config.toml
num_hidden_layers = 8
hidden_size = 320
n_experts = 80
experts_per_token = 4
d_expert = 192
d_shared_expert = 0
hidden_act = "reglu"
moe_layers = [1, 2, 3, 4, 5, 6, 7]
router_score = "softmax"
normalize_top_k = true
routed_scale = 2.0
balance_loss = 0.0189
balance_bias = false
n_groups = 8
groups_per_token = 3
init_std_router = 0.0319
lr_router = 0.000999
vocab_size = 14953
norm = "layernorm"
norm_eps = 1e-07
tie_word_embeddings = false
optimizer = "muon"
learning_rate = 0.00265
beta1 = 0.9
max_grad_norm = 0.5
batch_tokens = 131072
max_seq_len = 256
train_tokens = 1986000000
max_steps = 15152
dataset = "wikipedia_en"
Below are experts of layer 4 (counted from 0) of a mixture-of-experts language model. Rows are named router (the router's row for the expert) and show model dimensions 200-239. Each number is 128 + 32 x the weight over its row's rms, rounded and kept within 0 to 255. Numbers have three digits each.
After each expert's rows: a language model's description of what the expert responds to. This comes from a sample of Wikipedia text that the model never trained on.

# expert 29
router:156143124166100171107097119121183085058177112119075106122147136164087110119171141093133096121112111151073125123107144117
What it handles: Capitalized name starts. Capitalized words opening proper names of places, bands and titles, such as New, In, West, My, or first pieces like Nash-, Wimb-.

# expert 17
router:155130113143178170138118103079129158085094123115124127137089091052150129130106107138192106159135104195083107167187099136
What it handles: Numbers inside figures. Digits and zero groups in the middle or end of numbers in sports tables, scores, vote counts and measurements, such as 000, 500, 5,842.

# expert 12
router:078143157162191152163132077116135194138074165140114142161176080091090143123087137145178120151170101162071115149176133178
What it handles: Two-digit numbers in tables. Standalone one- or two-digit numbers in tables and stat lists, such as vote percentages, ages, and scores like 82.20%, aged 89.

# expert 58
router:057126175146083219127104158087118093120163133095127133082142058104099185107122129162161103172106168141100124131137150160
What it handles: Line breaks in infobox lists. Line breaks and list-item fields in infoboxes and characteristic lists, such as Tonnage:, - Area, - Time zone, and row breaks after | |.

# expert 34
router:150122163077169127130105058100149146102151102150132107059116142121052148131131104137052125102091131174175138155120125177
What it handles: Table header cells. Column headers and header rows of stats, election and filmography tables, such as | Year | Team, MPG, Candidate | Votes |, Source | Rating.

# expert 32
router:132130091103113155114156136195111076144163119146100066062154172113118122097135123152110109136157164116141099073132137157
What it handles: Punctuation and infobox fields. Commas, dashes, line breaks, table bars and that in clauses, plus infobox field pieces such as Traditional, Traded as, coordinates.

# expert 20
router:157174178086192118120125176187117114142182129102145157148105113141137094134104114157147129108134090150149089133103103163
What it handles: The word to, t- starts. The infinitive or prepositional to, and word-initial pieces after it like t, Tr, sh, pl, as in to tunnel, brought to tears.

# expert 59
router:159177153062153132149133143115145164147114100117163133116108070152216076105153157171188087190138199090152142162156127096
What it handles: Separators before numbers. Spaced table pipes, spaces, open parentheses and dashes placed right before numbers in sports results and lists, such as | 10, (2007).

# expert 10
router:178105142107145098160087113131108139131100114147103170115106084138134118105170164104219118147133142052136139162122113185
What it handles: Table cell separators. Pipe or semicolon separators between numeric cells in sports and statistics tables, as in 1 | 3 | 3 or 12; 3; 18.

# expert 60
router:106128119096112091142166060173177155166153138122125103139178174160185100177104123164105138134158105153170126205152075137
What it handles: Concrete physical nouns. Everyday concrete nouns and verb particles in narrative text, such as fire, back, bridge, paper, river, captured, lost.

# expert 40
router:054115068099100163138110156117115073101135111117127150210116158106111136103137094119143102161139150109162122108133114137
What it handles: B, ch, sh word starts. Word-initial pieces b, B, Ch, ch, sh, Ph, often in medical or biological text, such as b-ipolar, b-leeding, Ch-ampions, Sh-ire, kn-ee.

# expert 26
router:154165111098203091127183160141135158158109107183102154186111103149138089112109136142113132143136131124091090097117105153
What it handles: Name initials after separators. Capital first letters of personal or team names after a line break, comma or table bar, and by naming a species' describer.

# expert 42
router:134035124125180100156141122105094167103141130128157091159198165155151098185105163115163185088158116152196138082127124082
What it handles: First digit of years. The leading 1 or 2 of four-digit years after in, since, or a date, such as in '2'009, plus "In" openers.

# expert 23
router:102194134132087075090138098154107213161154093156131152125154110151156142091141154104153102111103117112105137154131103196
What it handles: Verbs and auxiliaries. Main verbs, verb endings and modal auxiliaries in narrative prose, such as would, could, took, taught, weighed, did not.

# expert 27
router:205126151141165114154164108129099115094166188069125184092115146132101099114178121105051129076118156089153134120131126096
What it handles: Capital P and F. Word-initial P or F and lowercase p or f starting a name or word, such as Pope P(ius), P(eloponnesian), Samuel P(epys), ", P".

# expert 53
router:121146158121108101110146082170146165181091166119112089146122068151194129177092149174105115166144177132162144110144124105
What it handles: Event dates and verbs. Spaced date prepositions, month names and event verbs in biographies and infoboxes, such as (born, on, released, launched, Release date:.

# expert 39
router:105117095150119114131111118128087084088166112121095137141186124111134128122106127115175104132175111127157147092144165125
What it handles: Latinate word stems. Middle stems of Latin-derived words that take suffixes like -ation or -ical, such as (vel)oc(ity), commun, gener, var, (calc)ul(ations).

# expert 7
router:161103111168055137133111135113096089075071161102171103110138120115140093141145085115132170161101113098120162142174135171
What it handles: Name-initial syllables, prepositions. Second word piece after a capital initial in foreign names (C-ip-riano, B-uc-urești, Kal-imantan), plus prepositions like under, during the, near.

# expert 24
router:213105200100145144138107159129135161126143130105152172160109067114155122161055164113136144156158133152201157119077122181
What it handles: Copulas and subject nouns. The verbs is, was, are, were, can be, and head nouns ending a subject phrase, such as album, constituency, investigation, procedure.

# expert 0
router:127121122184129117151107135160097124139091143100160108124093152098169123171123107162081137104139137142128161129182153199
What it handles: Time references, year endings. Year-final digit pieces and time words after prepositions or dates, such as 1'994', that same day, the following June.

# expert 61
router:104130150077164124073096165160147161103117089135133142144109123121049085112109094159127129110141140120153057102137113131
What it handles: Section starts and S-words. Paragraph breaks before headings or new paragraphs, capital S/R starting words (Safety, Settlement), and Japanese or Thai byte pieces.

# expert 31
router:133092229125168148082145221097131111157054132095115114122101103129123140071203103153072163127149095150166154162092127162
What it handles: Ordinals and sports seasons. Ordinal words and suffixes (first, second, third, final, last, 22-nd) and U.S., mostly in sports and awards text.

# expert 63
router:085098068129054132170137113092136143115167095115109126147136181106114072140157096075138083128156114096175109127128111117
What it handles: Prefixes. Word-initial prefixes like re-, un-, sub-, ex-, con-, pro-, often after hyphens, as in post-pro(duction), (re)venue, (non)-submarine.

# expert 15
router:070115110118052153123185099157137160114168135139083106137130157123136151081130140138143168101179105129138079137122165046
What it handles: Nordic and German names. Letters with diacritics and pieces of Germanic or Scandinavian names in tables, such as ö, ä, ø, -stad, Wolf(sburg), plus digits in number tables.

# expert 38
router:144092142101087138158150145134111091108114093131106079111097132087096102140124150113057112154109156096166142126116124177
What it handles: Institution and office nouns. Nouns for organizations and offices after the or of the, such as President, Council, Court, Committee, board of Columbia Gas.

# expert 14
router:123129067128121149142156152086165064172098112119140086142068119157081118160154107081131093109149142150083144071144222068
What it handles: Conjunctions and name syllables. Coordinating and, or, & in lists, plus opening syllables of foreign names, especially Japanese ones in tables, such as Yuya.

# expert 62
router:104123170122116102112119126157113167141116147064204105078096107169076122132085091102088145121153136125091140140121170110
What it handles: Section headers and table cells. Closing == of section headings like References or Gallery, empty table cells, closing parentheses and pipes in tables and lists.

# expert 37
router:123165099092121140097096080102206112103147149171122101108144162145139124133091121158178104100139125070104090063149067050
What it handles: Al/El name starts, with. Short capitalized name beginnings like El, Al, Mar, Col, Ed (St. El-mo, W-ol-verhampton) and phrases with, with the, at the.

# expert 2
router:161151134155144076110178109103116117118128079111139205143103125140153187135109083116092154119118202151120083160060161102
What it handles: Family relation context. Articles, possessives and word-starts before kinship or role nouns, such as ex-wife, Vaishnavi's late husband, a witch, his son.

# expert 49
router:094109111169137157171112097126106094153090110122176070128190104146136144138134107157153173155159129149188133099134168115
What it handles: Years and infobox breaks. Year digits and endings (2, 013, 018) in dates and career lists, and paragraph breaks before infobox section labels like History, Area.

# expert 57
router:124144103125178182160139133126080080164158124184163152151075107129099126119160094126135149109140107161124111112152137135
What it handles: Periods and acronym letters. Sentence-final periods and word-plus-period pieces such as ed., ers., plus capital letters and digits inside acronyms and codes, such as UN(B), 2(005).

# expert 8
router:140094129163121134145090132126111113152106134154139167137119110104190151138145062119163174154166133095099169116160074105
What it handles: Numbers and counted nouns. Number words and determiners before a counted plural noun, often sports or war tallies, such as two soldiers, 24 homers, 500 pilots.

# expert 33
router:112077150130094129138170156124142100159144102160173156127128200177098129106188144116161120098094127119167143062132178065
What it handles: Awards and institution nouns. Nouns and word endings in award categories and organization names, such as Film, Arts, Science, Best Play, Special Eff(ects), (av)ent(ure).

# expert 55
router:108132189086161121112125131166116162127123058112125107162045099115098158205127096142092123076111130153108151196102132166
What it handles: Table cell delimiters. Pipes closing table cells and rows, commas and semicolons after scores, percentages or names, mainly in sports result tables.

# expert 18
router:103079083164095170071117180119147148133095119080099146104151125156139073114156126139110105099073127090080112102146153095
What it handles: Prepositions of, for, in. Common prepositions like of, for, in, by, during, often after a noun or verb, plus the "for" in forty.

# expert 46
router:056205090104126113149123147139108111172158121137177115104171161146084145163120126160126133098137121129159114140164138127
What it handles: Foreign and rare syllables. Mid-word syllables like ar, ab, az, ur in foreign names, place names and LaTeX, such as Fun-ab-ashi, De-uts-che, Y-ar-borough, \right-ar-row.

# expert 25
router:159107115092113132146138137088082093140156126138157125118170146139138129107119217109182137134109064178068135145141087097
What it handles: Surname endings. Surnames and their final pieces in lists, tables and prose, such as Smith, Brown, Johnson, -son, -ley, -ić, -kov, Dreyf-uss.

# expert 35
router:194095126055123164086149118142131166122164190153108160127162130117141194107087180114136086117177126157074114163116086071
What it handles: Personal names. English given names and surname pieces in lists, casts and election tables, such as John, William, McC-, Hall, Brown.

# expert 4
router:158114097164120084183143113124139124152147156103142129151086138159153163125138106073166086151143077081157102140155167128
What it handles: Mid-word pieces, small numbers. Word-internal pieces and short prefixes like l, r, n, re, plus single digits in dates and counts, such as imper-me-able, le-ttres, 3 days.

# expert 48
router:140133037085151142136131110110152099133127115133162096156149165144153124085190141128173102117134121137144137130138163147
What it handles: LaTeX and parentheses. Math markup tokens like backslashes, braces, equals signs in $...$ formulas, and opening parentheses after words.

# expert 1
router:120126092130058170110117127152115117138173086156103177143132093158145152111076164108141090204112096157067074120058111178
What it handles: Name and title introducers. Pipes, list dashes and words introducing names or titles such as as, called, named, known as, daughter of; also given-name fragments (N-ik-ki).

# expert 22
router:130135119174143122126101137169154103119148143111144111175160126130063172126163104092179151099112125146178138133141135077
What it handles: V-containing word pieces. Word pieces containing v, ov, av, ev, op, usually a word's first fragment before a suffix, such as lawy-ers, refere-es, Free-v-ee, ex-op-lanets.

# expert 30
router:130120167150116158121174129085148110121150093079124207136134159101111095098112147164078155151094126130154106101151122124
What it handles: Education and career words. Words about schooling, degrees and careers in biographies, such as Ph.D., school, football, professional, political, University of.

# expert 51
router:183162143088124128109086101113170089112175152181195106121142150127152137124135147094207161090166103151113088123115107039
What it handles: Sentence-final periods; L, D. Periods ending sentences before a new one, plus name pieces after L, D or Z, such as D(arl)ington, Niet(z)sche, L(eder).

# expert 6
router:077118055162139097184159115116159174098134166103106129107153137138188114094131123159155138087148151085090154117090160127
What it handles: Latin taxonomic suffixes. Word-final pieces of Latin species and genus names in taxonomy lists, such as sativ-us, -ensis, -inae, plus Species/Authority field labels.

# expert 47
router:079118119153149156113173094073116167130122149166208135121135148095119174120128114141133113183133084174054166112110117171
What it handles: Numbers starting table cells. Whole numbers at the start of table cells, lines or dates: car numbers, positions, goal minutes and day numbers, such as 27, 26 September.

# expert 44
router:083159150059096086088152163139101153050119145129130155161124133126093116112122090133102118134139115143130110148102088078
What it handles: Sports results and contrasts. Sports match words and contrast conjunctions in season recaps, such as away defeat, quarterfinal, while, until, except, four-year contract.

# expert 28
router:164181139124137086133071078152125123125102139136117123155152085121180102125165161112155132137140175048130158223143119154
What it handles: Spaces and dashes before numbers. Spaces, en dashes and short function words right before a number, as in years. 24.4%, 1997–98, 12–14, Section 201, By 1940.

# expert 43
router:100092160119072091130133089152142063098149097102060139106164141167164161098120130142086148188126182104155142095160137130
What it handles: National and institutional adjectives. Adjectives in organization or award names: National, British, Royal, military, international, local, Dist-inguished Service Order, World Cup.

# expert 3
router:109106172186131117183121174099117116090119094077117099123165143109135147129138102147091113137091132140133158151183131164
What it handles: Place and nationality names. Place names, nationality adjectives and institution nouns after "in" or "of", such as New York, Russian, County, League, Pacific.

# expert 16
router:135149209087133108154174138071173164128101130129184120082170112093112132138142119145125150116133088135124109118117103168
What it handles: Name and place endings. Capitalized surname starts and name-closing words in lists and tables, such as G in Gómez, state codes NV/SC, Stadium, Award, FC.

# expert 19
router:130121131169173140112112148132149114121175128116066101107109200114194169115098125192131112107106144122129146107156059145
What it handles: Common-noun word endings. Suffixes and middle pieces of ordinary nouns (-ation, -om-, -ing, dolomite, pollution) and topic nouns like gun, drug, speech, security, treatment.

# expert 54
router:161149130160062075117116089164108128142063089130100148137102118099110100133048189109087107141107104103166150149120113177
What it handles: Determiners and relatives. Quantifiers, comparatives and relative words such as other, these, most, both, who, such, known, often before of.

# expert 45
router:136125100180118133098104097144148160138104161157162130084139168077174135164132144146156132124120169173069138139127158149
What it handles: South Asian and Slavic names. Syllables inside transliterated South Asian, Arabic, Central Asian and Slavic names, such as (Basumat)ary, Abdul, -ić, -kov, Singh.

# expert 11
router:146160118162135097152125082152092121133092098134154123148143088153162093195134105098163158168113136046148161088163119129
What it handles: Taxonomic names and fragments. Opening pieces of Latin genus and species names in taxonomy lists and classification boxes, especially 'ag', as in Atagema, Archithosia, Subclass.

# expert 50
router:167085075185163123130099125133090065177134086075115106179191152141131170105118136168101137136111132070105135127137137102
What it handles: Articles and prepositional phrases. Determiners and preposition–article chunks in defining prose, such as is a, in the genus, of the, throughout the.

# expert 13
router:121104114109166107122171134151105172095103146140161070116144143165118164155117115138161145173124094120154145182117138101
What it handles: Headings, tables, odd fragments. Wiki heading markers (==, ===), table separator rows, closing braces, CJK characters, and mid-word pieces like c, ac in foreign words (Aman-c-io).

# expert 9
router:136162087128143086122119131135122117096150158132125178141164145144194159131122114079123127137130128089185110134118167164
What it handles: Word-initial fragments. First one or two letters of a word split into pieces, often after hyphens, quotes or line breaks, such as self-n(on), -M(anagement), ob(struction).

# expert 36
router:176119086127190169182088101133149144166108148137141097135162166139181100164168125148104117134173103105100120133117122140
What it handles: Hyphens, dashes, quotes. Punctuation marks like hyphens, en dashes, apostrophes, quotes and asterisks, often inside phonetic transcriptions, reconstructed forms, scores and non-Latin script.

# expert 41
router:117124151145092100146185095159113136121123131118208146087120108129115181151092213127098128158114208182055180119121155083
What it handles: Sentence-final periods, Asian names. Periods and word endings that close a sentence, such as ed., ations.; also syllables of transliterated Chinese, Thai and Vietnamese names.

# expert 56
router:169119140164070131073068139129133089083132098107132135159198118129070170129141149140071140131058136091128126146130104100
What it handles: Possessives before superlatives. Possessive and article words before ordinals or superlatives, such as its, their, new, main, plus the b in Diamondbacks.

# expert 5
router:125100128197139095154121187128087078193123144098073105148152203139125144091081143141040185121128132121134109182131121114
What it handles: Adjective suffixes and adjectives. Adjective-forming word endings and common descriptive adjectives in general prose, such as -ous, -ical, -ated, different, large, similar.

# expert 21
router:153206120086103103111111072165092127124128174119068107085086091197147128135118186124173123109174129138151147046141126106
What it handles: Verbs and dashes. Verb stems after a subject or auxiliary, such as head(ed), develop, perform, plus "has", "It is" and the dashes – and - in lists.